config.toml
num_hidden_layers = 17
hidden_size = 128
n_experts = 64
experts_per_token = 2
d_expert = 64
d_shared_expert = 0
hidden_act = "swiglu"
moe_layers = [0, 1, 2, 3, 4, 5, 6, 7, 8, 9, 10, 11, 12, 13, 14, 15, 16]
n_empty_slots = 8
router_score = "softmax"
normalize_top_k = true
routed_scale = 1.0
balance_loss = 0.00161
balance_bias = true
router_logit_norm = 1.0
router_bias = true
init_std_router = 0.00703
lr_router = 0.00155
num_attention_heads = 4
num_key_value_heads = 4
head_dim = 32
vocab_size = 8192
norm = "rmsnorm"
norm_place = "pre"
norm_eps = 1e-06
positions = "rope"
rope_theta = 10000.0
rope_fraction = 1.0
qk_norm = false
attn_scale = 0.177
tie_word_embeddings = false
parallel_block = false
init = "normal"
init_std_qkv = 0.0351
init_std_o = 0.0351
init_std_up = 0.0351
init_std_down = 0.0
optimizer = "soap_variant"
learning_rate = 0.00348
lr_mult_qkv = 0.5
lr_mult_o = 1.03
beta1 = 0.95
beta2 = 0.98
lr_head = 0.0116
warmup_steps = 200
schedule = "cos"
final_lr_fraction = 0.0
batch_tokens = 32768
max_seq_len = 256
doc_mask = true
z_loss = 1e-05
train_tokens = 406500000
max_steps = 12406
dataset = "wikipedia_en"
Below are experts of layer 7 (counted from 0) of a mixture-of-experts language model. Rows are named router (the router's row for the expert), gate (a neuron's input weights, with its number), up (a neuron's input weights, with its number) and show model dimensions 0-127. Each number is 500 + 40 x the weight over its row's rms, rounded and kept within 0 to 999. Numbers have three digits each.
After each expert's rows: a language model's description of what the expert responds to. This comes from a sample of Wikipedia text that the model never trained on.

# expert 40
router:542393457523523452430459490470512489564493538594524524434512451537537543453463555423537575523518524493531454533522441506444536507493590429550457480501553472469534488423442438499437510485540448511496490593548512532526495521444473447484502538466512498435522456478529545502468517518491505480587498550486497530546507512533533505496523466475488531445510474493476412520494490526504495503566
gate0:451490530501463466549488477493518424500435550559518480525505493449543524513533502475485524492515523498451515599515404477488510556509463493532471623486511622500482501462521507449498396511519475478553539520443538559471486520539522446486486529532457497488522477469463485521478564518497462495474485531507473576517525494468460517504467563464650514459526534522432480454538494520445469473493
up0:535531551498468493493498506390552450515477539484463469585426494525470512497434487452448523438533576510559507504493420541481510561511469531463544491462567455559479495467416486518534491483508495486491530476479492501546449500536475538503451549502557488473501472475486536561516545501635531504443520484456422443503500422509547510488433504520536482544467541492521445488486547558475520430495
Description: Forms of be and other finite verbs right after a sentence subject, such as was, is, were, became, won.

# expert 12
router:503493503482526442554475425449485482490514476517508535453544495463523433438475405566549473558498531533484450437540438406489508485496501523515470527529511497548439470453505514461450452479494489485487571484571480446485507502438497451493428456516512533432522434576427586501481457481510507492476496500513537499530512546473526525453479554417487505453486483514427579441554489465457530526462
gate0:478493522553469492547483521537510454552512474499474472451468480496533515504526475538563513510588449450534472538448440564502444498501452452420498514493430458599496489481401539512530459468534472474539539530505532514542494498492538528541539516624465463466478427565511520585488554501531487486502615490526491485457555488550540481532495438518525530493495529485471579427507473483490542506494
up0:510506500468595516467501540491476493503477574496461525485479534515554508443463477533525506472520476522464463463505514480464570526565481507479500528520529429456492546537467474496479467424541485606554460558518546545567489486481485486501489500493493537492443558490487534529414528445503439561514455494485518470452496554455474506479472501391461430494504482494463475633506584537432569485520
Description: Participles and list verbs after was/is or a noun, such as named, used, released, included, called, usually followed by by, as, for.

# expert 55
router:479463503553478543507547441443549505522490504614437559450504507468485488421435583502528417506507510502494481445536491432501489522519534467517532451536621469469455482431529473464455513503524498463469480455474471461578508491477494529541445503502532461528512461465522532460476514498508527493499550449514476568501507423547513453545509520514469429520492480447475433515485517477450490398428
gate0:514512537467522433466492540511530579530499486496510500458502447509493402415488469520520476429457472446517569487435462442454523546478545521500522511564527456482527470454482477426442470526494495446497549528388577483487548550478546477451513500485551554505460594488485486576590511464422505517460412543491484481498522468458520475477488490521494468533459487495567476444472522503491510489470
up0:475525452497486493485523524517531472428564591514444524540504530525490596518452529504461492521506525545541466502547485553585535428561437565460501487467530516472446511537546518541533517509450441502543463538542461546501514480486448507568479591579461467514551454529455544431481465534572477504511602460504497528491436590536506553483478499474512511483503508468453486552466452490500489468495
Description: Past or perfect verbs after a subject or "to" in biographies and histories, such as had, won, received, granted, make.

# expert 1
router:548398483527491438483535420535516548431481518492511489471505487521529476497438506517452523514447490518520555495482490505520468404589551516580492435515440508483436430466490495491556491609549460530519448456471542587467548501503470504525400489513468490508535530493532528562564576508529520496449469496487488539497524474517483577467511527503489501467515559537480458411476545514490531494503
gate0:542452448515582528540477486542524546499469426486555465475561509503574510555505416441535468461519461515559518447459416518490445508539541588580484486455513507416562519419545511574483499452561483560443471447485472549470538467533471527518459474547508531455457506465504475435499484537527489509487503498413481515548532511470448481503525488511475427544507535543525510515506521459497517517548
up0:575410509544487518490434445531540456510496504541502495499505502498567489562440433515539520482483472563555519517491498515515525447504528540565463478492394510439454499484473527533526471449423495556428564528474512514467546517528491510477471448514517511524495558486540485506428520489554482506524455462387471527468498555483463464533459487493457489453472609540489525405568509452474495488541
Description: Pronouns, numerals and articles opening a clause, usually the subject before a verb, such as he, she, it, two, several.

# expert 25
router:478530510525483434432473404530502520513545501543463542533517513479527476546487486474443545491484495421463560521565527420532476497522415448512441523459456511515508585495418528550547480480491496461467467516479501519487530564509482541530497481461495519514502541444495471551525504444574473506430453528504442479485522527557488512496468468497511559525471616555519600462485553508560436451515
gate0:538570491472570532476504465507525521508463549549520457517549458517545541468515478572459553537517454507510454502475520435485552470526587522554540507517470461485510543527519461525536521510535529530456529501565512524438450530517526535503550472547456488405528526509490482496559476459451556517564478520465524487552559417589453395520509507528504456495554528507551407511456527543543469567476
up0:480522447464520471494498484470529500573531494477538467503473420490502520483497480513475445579497465470501489499417536455422548456528544512519480492518517480563470471529494521539475476501538503544416479479563493554470476518523531504494541534540408479487509487494500495442570442442484501503492441505514529527507548421517435469560419491464480464527545440422505517467422526581578412582486
Description: The and this, these, its, mostly after a preposition like of, in, to and before a noun, as in "the city", "the first".

# expert 16
router:446524520458454430591518480490559498454541568440532467464519485483452413485553457495465464531530555441483538447584497490467426472463537465508529420452472523552509470531527492534474485558449485469460537534489504447476525484516464482498554478495508522484472410505513515472494477496508484517536473496604437525518491479485538534576460504427513428529553502534446456520494447477460419534464
gate0:473517540502511564545479463555461439609475489511459525492442502454530494533523486523454496507513508507503510484458500511468511441466592419496498509464493448510506479520507491540507449565531519492478520510535532496525453461485524495455442540464454504444451386424437467502550554520427469518434502512548536550458543581464535555469522477442515461470485536550540519561549465408531455518462
up0:516539518516551510498568488531510544532498483472528546581582484513494547478493500516558481499509506468463445477440448518507480561553473554506476413496569473580513471478457580498530576489505451546463442518547591538512441485553516539548512407470450464502559549484573498483489463469508533547576508586499494529536450473498487493562507532518496552496489558464539510496542516583518493490512
Description: Nouns for roles, titles and record fields, often in infobox lists or table headers, such as member, Chairman, Died, Opponent.